config.toml
num_hidden_layers = 12
hidden_size = 768
n_experts = 16
experts_per_token = 1
d_expert = 432
d_shared_expert = 0
hidden_act = "swiglu"
moe_layers = [1, 2, 3, 4, 5, 6, 7, 8, 9, 10, 11]
router_score = "softmax"
normalize_top_k = false
routed_scale = 4.85
balance_loss = 0.000247
balance_bias = true
init_std_router = 0.0117
lr_router = 0.000296
num_attention_heads = 6
num_key_value_heads = 6
head_dim = 128
vocab_size = 9942
norm = "rmsnorm"
norm_place = "pre"
norm_eps = 1e-05
positions = "rope"
rope_theta = 10000.0
rope_fraction = 1.0
qk_norm = false
attn_scale = 0.0884
tie_word_embeddings = false
parallel_block = false
init = "uniform"
init_std_qkv = 0.025
init_std_o = 0.0
init_std_up = 0.025
init_std_down = 0.0
optimizer = "adamw"
learning_rate = 0.00043
lr_mult_up = 1.09
beta1 = 0.9
beta2 = 0.98
lr_head = 0.00768
max_grad_norm = 0.5
warmup_steps = 507
schedule = "wsd"
decay_fraction = 0.574
decay_shape = "linear"
final_lr_fraction = 0.0
batch_tokens = 131072
max_seq_len = 1024
doc_mask = true
train_tokens = 1111000000
max_steps = 8477
dataset = "wikipedia_en"
Below are experts of layer 4 (counted from 0) of a mixture-of-experts language model. Rows are named router (the router's row for the expert), down (a neuron's output weights, with its number) and show model dimensions 640-767. Each number is 128 + 32 x the weight over its row's rms, rounded and kept within 0 to 255. Numbers have three digits each.
After each expert's rows: "raises" lists some tokens whose logits its average output raises strongly, later layers aside. This comes from a sample of Wikipedia text that the model never trained on.

# expert 6
router:153127147154140133115089108166113094115161091096138167100146124160176156122129144177170119132158111094069110195152132163183122081111121109198077079152144081153089114187108037141143078103081135104103091157174146128198118147147097104122098080137145133171077122092143054165168117119162131119092144142099198087134148106145131104080090067144124147107086141134149115104094056118079114063092
down0:107122140090178068151209053152100165087133179132091153148149151117091168083150156087173093159135119171147142115176123087107053074119110201099154131116140082186115124141101107166115190146123095085145140123157182079173094147120160141105136125132146105095083092120138116115140117137197129124095094123076169106150152082195162110090102123169123186154117087086112127114152169130084132101100
down1:063119217106087142069205089132154128167099085178151112166124173179108129151140113136069203097134090114089139082151176174160143106081122129153093140144131104197131137117131096143131104132099134132113148123112106109129106116214142102148121148139162101153117116086108133134122120096080107146125099174110120137135137122187124144126072125149141127162175249114130127166133077106179095136081
down2:116095126129173117157065149173118108124133175118138141121098180115134095112146121150175131142128089086144123112119113104102086064099149142122091158140163124104101110139104152145094134093064074099121082122082068155099142096106138138126131097140105163104107137080078039172108160119143165087076128159117157097091122191128167151171133177117118120095128074098101108112103151145128164118093
down3:152143166155080157140187064114110170112128131126144135129114164132137122108211090194154087146105121112144140078126046140100188128106151166153189060154155147036125142117128098160065143089091101115130103126090089103196139148121138130138113144172122166189106129149114212110162171081150128112127115144143113114188143174144111149197131052089123184142112073134079104141149146120147185171109
raises: ",", " and", " ", " (", " |"

# expert 3
router:131160163099180189083154118135190177084133159174076134181093159144060162149105165164124134126094157144127172105117078131138145092112145105143109149160163144073122167125115150140109113093115117121142176124075169161062108071063115129156094190144177132099137196154125159143110071102118123163122107123195180136190059152119129160180118140140161139151128118134075161151043144160068198076142
down0:117120135053131103160114158101120174109101139178154139188158164145137104108134162221156134128151101129134155155093132150078144113111147112076197220169135139178163164200123117130129101134146159114125116135124069131102161093115191099119214176100134151138233134111123195184148144127140103150056144150083121154155077170147117142162084114105140117124134167154089160199128131128141153110109
down1:047128147121145155104147077135108136085141141156141126136105141145140115064161133168081189111138145141134096120104076062146147185165155132157075130177088097123183118122152108089177152142128106135126149110095081130069134115191173163108078090130132090096156116144128174070156165126112151143155146167131122119116101141141168117133093116118108138124119051144155112128094155108157117113152
down2:148116110083109099102159138053152149172097141183174164123143175126062149120086080152175078146141106101111158134150083142146078121140125119131132161148122138163168104169152129158104081164147115158137154079070122157112152169160072143107125128101147083130160097103112097114122108117100069121077104100100186108176107092107083163159105143161096178103071111119123147116174092047070082100115
down3:176167140148145099117159083172086161147122156141179109120138143161092126140137078163124102212161105142171166164157147160159077097135164162149126097111109069096120148172058125107093099149056089150127093128115123084124100189104115158093122088081096078110128100162131111130152123162163129190105115093133098137127151155127134160105127116086141167087106164175167158146095114080159128130126
raises: ".", ",", " ", " (", " and", "z"

# expert 12
router:115189165079109063131159093099160180108096145081119088188167171118155134094159087104154130139156156193080150119064144101110119059153107152116145129054066172080136109136171141143127098165150178130175071087124126114106152183052144129071121060116089152153129145152141118143177172148092111147177127209113130120136118203091191127087127114148115107153193142097176148051157133088100115138138
down0:144132170183120141119139131119115164145108142198111198168107152106100076166147187134086177087177173159074052093147103122156154162188110108126145090088079181120139072122135160109131153110176091096092170099145088121087152123110207167139114099079135141155172178186129057108112082136129134197140108106163165136102116107120131160077144158126162111143139110170113139122210126172153114103101
down1:124189150123098098185142153140176100148126166152150169091084134116095091142196108214121108084139134137186152122209143115090168121100077156141072149180108101150071186126156088062193105110110119156125063111129103096136103144082147133144142144120140099164093106144104131128164078152124101105152172092097135130123139117106153107154104156176153116135133133050104137086127138150129194074077
down2:102173042113145121124142126140115119108100125075164145127185134157156112057114142164096122070118096115178116073120141166146146099142121113043128110121136135154145161150121180112104178178125183141058160134110135081124138127064141140142128103172139075127056190156104186162126100131109125139123122194154092152105089129108176122183180191154082115151129143133124161188128134113139208176182
down3:134153127080137092196125147070070108155138160035114160131109143141121099190096112109105106088122158116139133137099141104169072103119162045113216129134140137054118099117206113125186063106163174118134090166110132071082126121200121157093182135054065190105148120108145123087110183128117176097150063161099123125117145147163134137164195173095130212153081199142149127118138127088144044166129
raises: ",", " and", " ", " (", ".", ";"

# expert 8
router:132044160090132135144126135107129158148163127217040124098153125078140103144075160060166096138108130137155172105142153124178125162193135115124150144111149099110107122134103116133117097085115089124114166148055134161154125151085119113092159102131173122119161116109146145120091089133111152138165145123142169077143166163163124199119135149117191135153163111080162077149139140161087176144140
down0:113098185102149113105157133147139108109101085177096139144096192135098058148108100164195114159142115071112181131087124171177072162163082091076170114080159060126109095168116130114130103084164106195139125088087159190195128143114093135116158125109108058137150139096102173123159121066129173078169148125125112091103134101129139199159165125132176145086100145127172130128194143112103070163157
down1:086089131185115135159124086154156121156194109124148173154208150093096067184134076147137125073153122112105080175094093086147133147156134161136154118146148207191109135071178109083125096103110091162087152126121154121115073107113064138163110125094118196155107059107174158091143146119139138150146107146119066155174126161105135108096137126141127046152116062182126191080148120062156116123094
down2:085160151140123063101203125095110161118122130104040124091142165116059119164154138131153092192082124175103115157083117101187129084158150134130149125162129110161115174116076121121131054141121145157066112093116155146098119138129118157121178158085104185090136081148107113159101127071137145126131075160141069162150126097118144125158100148126118101123074167162163137117125152175144230140138
down3:125133181074135129116145175131078137140165140149105127124113144159104129163063122165138112131161110071159202137135124123104110141089120099098152165119114143147159159115177171160115115138060129156060118189096117117102108102080117125088118124088076046118134139142141154130145166083113111128141120182183133169089087133151136120127178098158114124158154150022149114131199163113170107142062
raises: ",", " and", " (", " ", ".", " |"

# expert 4
router:158200082110171130172131116132098160159169171089153145147118125179088174141126188132092151128103111081099153135086089159110195161159118100127083104185170107163074142110125130135119121119120136168159077131135150120165151123150136170149083180161117126146111149182109128124155150164122160057150100143093091166112150078097128053113158147099134071130167125184137116163142145118110147159098
down0:170211114085118045138105125077085201131096097119142117119077115099128140124151146121088196157168166160155134177128147073133127073105089126155133171141144154144161144117124155103008081118181119126105103120111191109126098165106153148125153092109127183123033087201054119097105119111123145152120111135117124085161115118108069084119137128137127140070115034130165127093104102133154114166138
down1:115083163120100089080081112089054143143153089077123110148107136089075172101076165121085099147162131181058046092082157133163145107061102076098113108165101138161183157084139121183147093159118102117115086145182087143116136139140110130108104125125118085129135130116123142117110114080124108135106104088151102142138173103120096111129186140140118107142174066127117138114162100175157110143094
down2:148093160102148162164140081167110113123140182059130133163143121119162213099152123134118197153129152129061186085151196150095129137149099100088182179083066169074102110139141144122108116167145151122138154192117134104131149140137102173100120147121130125141099200161131128123155158110145128148127156072221093103150090083120129134104099117141137141104090120117135124129133113139089116179105
down3:111161134060172150160220145132102137148142136107135165104114104136145095121147145132110141154138023191101068098134168145088132097181169119104135073135118097133138061167125120071152074121092119109107153160145113163101142161191074160081068132142142131081118161187156162149149107127068101156163148131050158104103091199133081140120094063150118079144167075138142154124071090133130159075119
raises: ",", ".", " (", " |", " |\n", " and"

# expert 10
router:136123170114159048094135108063108099152106086155095158166105107137115097167158073110125130154196173111171111083075126120118177000087175110113164142105125152186123094127172161193183101108120125130077205143089090124163115141136155139140188128135208109101120136131111155100103158170120110143124105160066136113125103107088155132100166166133103143075143129165108145068146153143086160158074
down0:148081132094112139138192077166152142127087131186172143174082091071060179141121152155159085156138122110133111140038135111145118107120123137126108105175130157098088124165114177151086137096135070151083154079141154096095098086170139079072144114102107068080081105102145043083156092095112137132128119089125125087206173189127116095113120152123129102128121091142132108106119100108095136124127
down1:151109125115109104143091135120210112172100123131138141084158082145104158144150136174108098148133176138077159133150131173163124083094068069120073091157138054168151162138129211210168110123160173127114127097113138157107176076134135181127160141122154103174126137142140102086155132160097091205116143088103122133127188141059098159118115156102094108131157146151136141151131097120143146116138
down2:169091124111122178092149155126139093085107157084114137134111151117139122184156156100124150084132146082099163163119116164092135123063099157060108108112115123152155154133133142138075133088154128197099062092182157174141110134186157109124156131137141134099159189094157138097108151126132148101139124115107088125095144119143130150118127130166114129143137194153157125134146160115149074151125
down3:143164178115186055167098111081150171130133090122138100118143116123091091097051107122128120073102186130106154120182147128177142113183116108095113185076095138075120166066168138096123122056121173119120126091164119149077120096134069135090135131136126134174117111122156136128164137130149145112157139174112129082137125184113097161165149125150099059138154181051116090160148154070064146152135
raises: ",", " |", " and"

# expert 11
router:136129130155088131161185150177125087134098175122104131126070079139094099109090131117139149134145128098128121144118151143070126107100087118123139115135051149104164157130116117185162122169167122115153139109093136086127139043132130089116122098143109107119111111124122144117118146185169152091140094131099093104110142086182127160132099184109076180175078137153068073094111157099133138153109
down0:153145099178154094096143090120147155109088164151169080183167181170142105144134106136079136115160155127095127150142055138146117081094125153127151122136123125106099130170135142160161136166151125099151123124134151062085157133100107091124111183138129105137081168091107104138143106124125069157117141069095120058113133183078081107132088086140085107114095127154204111116074109141086084107152
down1:100085124142095159105125186101124170074150136130153125157095171113070118153150112129110073215171100106117191105144197158146119098151128144090145102155104117137080154110134145117137098137105111097088071205156149089153120111130090125134103119139070058148095096123113125208131123154111102136128116171109168164184180120111142132160143116131168058161155202107122151116207093165108134105108
down2:166114122131115142124143118112067118119162105065121072086070122137093101088138165169130169130131104091152126147072111077155097123155105110122166106151077120109114107058128091134104119112100163129150193112124070121066105122111101159136187149103142097123112153147077135181155144133127077155128149097121123134157094116144104108076105126108137175135130109145123182156153047084121077155141
down3:097140143115135161175181130132167138160121084147167095108139110107109138185122115098131117143151080133166128158153157109130192156091077132118117149136143117110151146099179143120134113083134111153089136191160080179140109207079100111094106125101106133096161075135106163172102121072123097133162164093124081110094109086086105109092223095115094113156152176108146132123160149161171129092086
raises: " ", " |", "-", " a", ".", ","

# expert 13
router:141165130144083131108097129130135147165150116059146114127125122130152117065165135111098152139104142168088094071095168118115173133153125186116135101100141137105145118093163209154115144161148128154154091064164113114144153114128125169118145118057073172159153195137129151122144137136157168126129117109125089146120132151109134085152146126101062105118131121203144129113156077076158085094156
down0:110112130162126154116131075141172123075117150170101120156188099185108095051091097106140095161166120094128176186131144144131076159136152133115106136112120131125111087089026137185121139132138159143130116098105108088123105118135108080186164124098160139152174125082178107160166146079120166132161132100093127146165116180181133153163151131145142125134131176128152114128157112125158126082133
down1:161213064100129097137090136132073076162111079089156116054146132134133107149171110162088119124102103148135070132092066112133169119156131171158151150092124125102128123160125160150090142146218157096182114103166126080120115116130119084111172082138138187101179177107124087094101170100082135119135084136094119082141117107139142103137145162165132105115064080109113126086078109117170068111127
down2:126114148053110145154183163158139112153139108116146090099105190158118161136182093131125189081144135114116197140157147127115176104135164173157142074119140126098090129204136156069152179159092132131115187082118093124124105191143132089163114069095114105120119140141135062130125165117139104038134163099123120129134125118148066095060132050159171103110144175155141101070099141135095064161119
down3:162103167155159173122164128081109138116094107160100073093155143098124171100128095108139075137125135143111160096143114152081123152141129127149113127103154124101128166112084119095108149112144034095119162131067118113120127117111090081081161109178139108118128129133190157105155159138094116115178124149159126215129173107103103083111132158128151096112106255105135085104179115126078113145122
raises: ",", " in", " and", ".", " ", " of"

# expert 2
router:075191111148126095172103093188084075125129137117126143077172106115109111181176168159158117120148134137169117174142165076167093135090142138116146173140091142127106131136124064045168135185117127131111109131156168135123156233132090089149121157137162153152165104052056150060168196174149146136085166153110097082122108024093053094065094082140153165146123136120178136156217178138119086105133
down0:087117123100117092117108159113127127170111126126193138154120116153147073095124144124093087094171152142139144131128101131133125161145069128118087091116132163173128127147151093154150143175084128053132135151045090112011136113101106128098060130118168146136161112181119113066119169105157149173111116160180135133068127142138168155118154223099131157155095074122117150190117082128152124144121
down1:096079127119168173136130186159137141141159113145182105130158112170195146148090148137100130146085105117125159055090097146116095127081197150108092119137108146114150198128073169135150136087127124128088173065155092155118108124152089106106159136099084133134142175144100142045162123113145102179059169128124121054076129147171120064094094128128134111126124070146096158158137090141148125191148
down2:112183127145138089151113103136164143092090077129183118115110116145121123124129066134119130159092123094180160174144094096177126158152164108134146091155121164112107086090152090049112103138163166099174085106135160129179151164135110038186120132115135096185149130118108089139115104114191129115124083159121135136080102097136101146155148136144099111164112157135089119079193125098134101182142
down3:135150181076065124147161194091165106140112091123092050173162182132170123149100108114133161183160164105120131104097198109071155150152151120125131153133101068122136135145131119140100115091125068126141146121096173096128059148146068091115208116152118092109151105100124164140147134154087122152110118084219106144130145144088160085181130080156192177073148109143153122172127143149133131159103
raises: " (", ".", ",", " ", " |"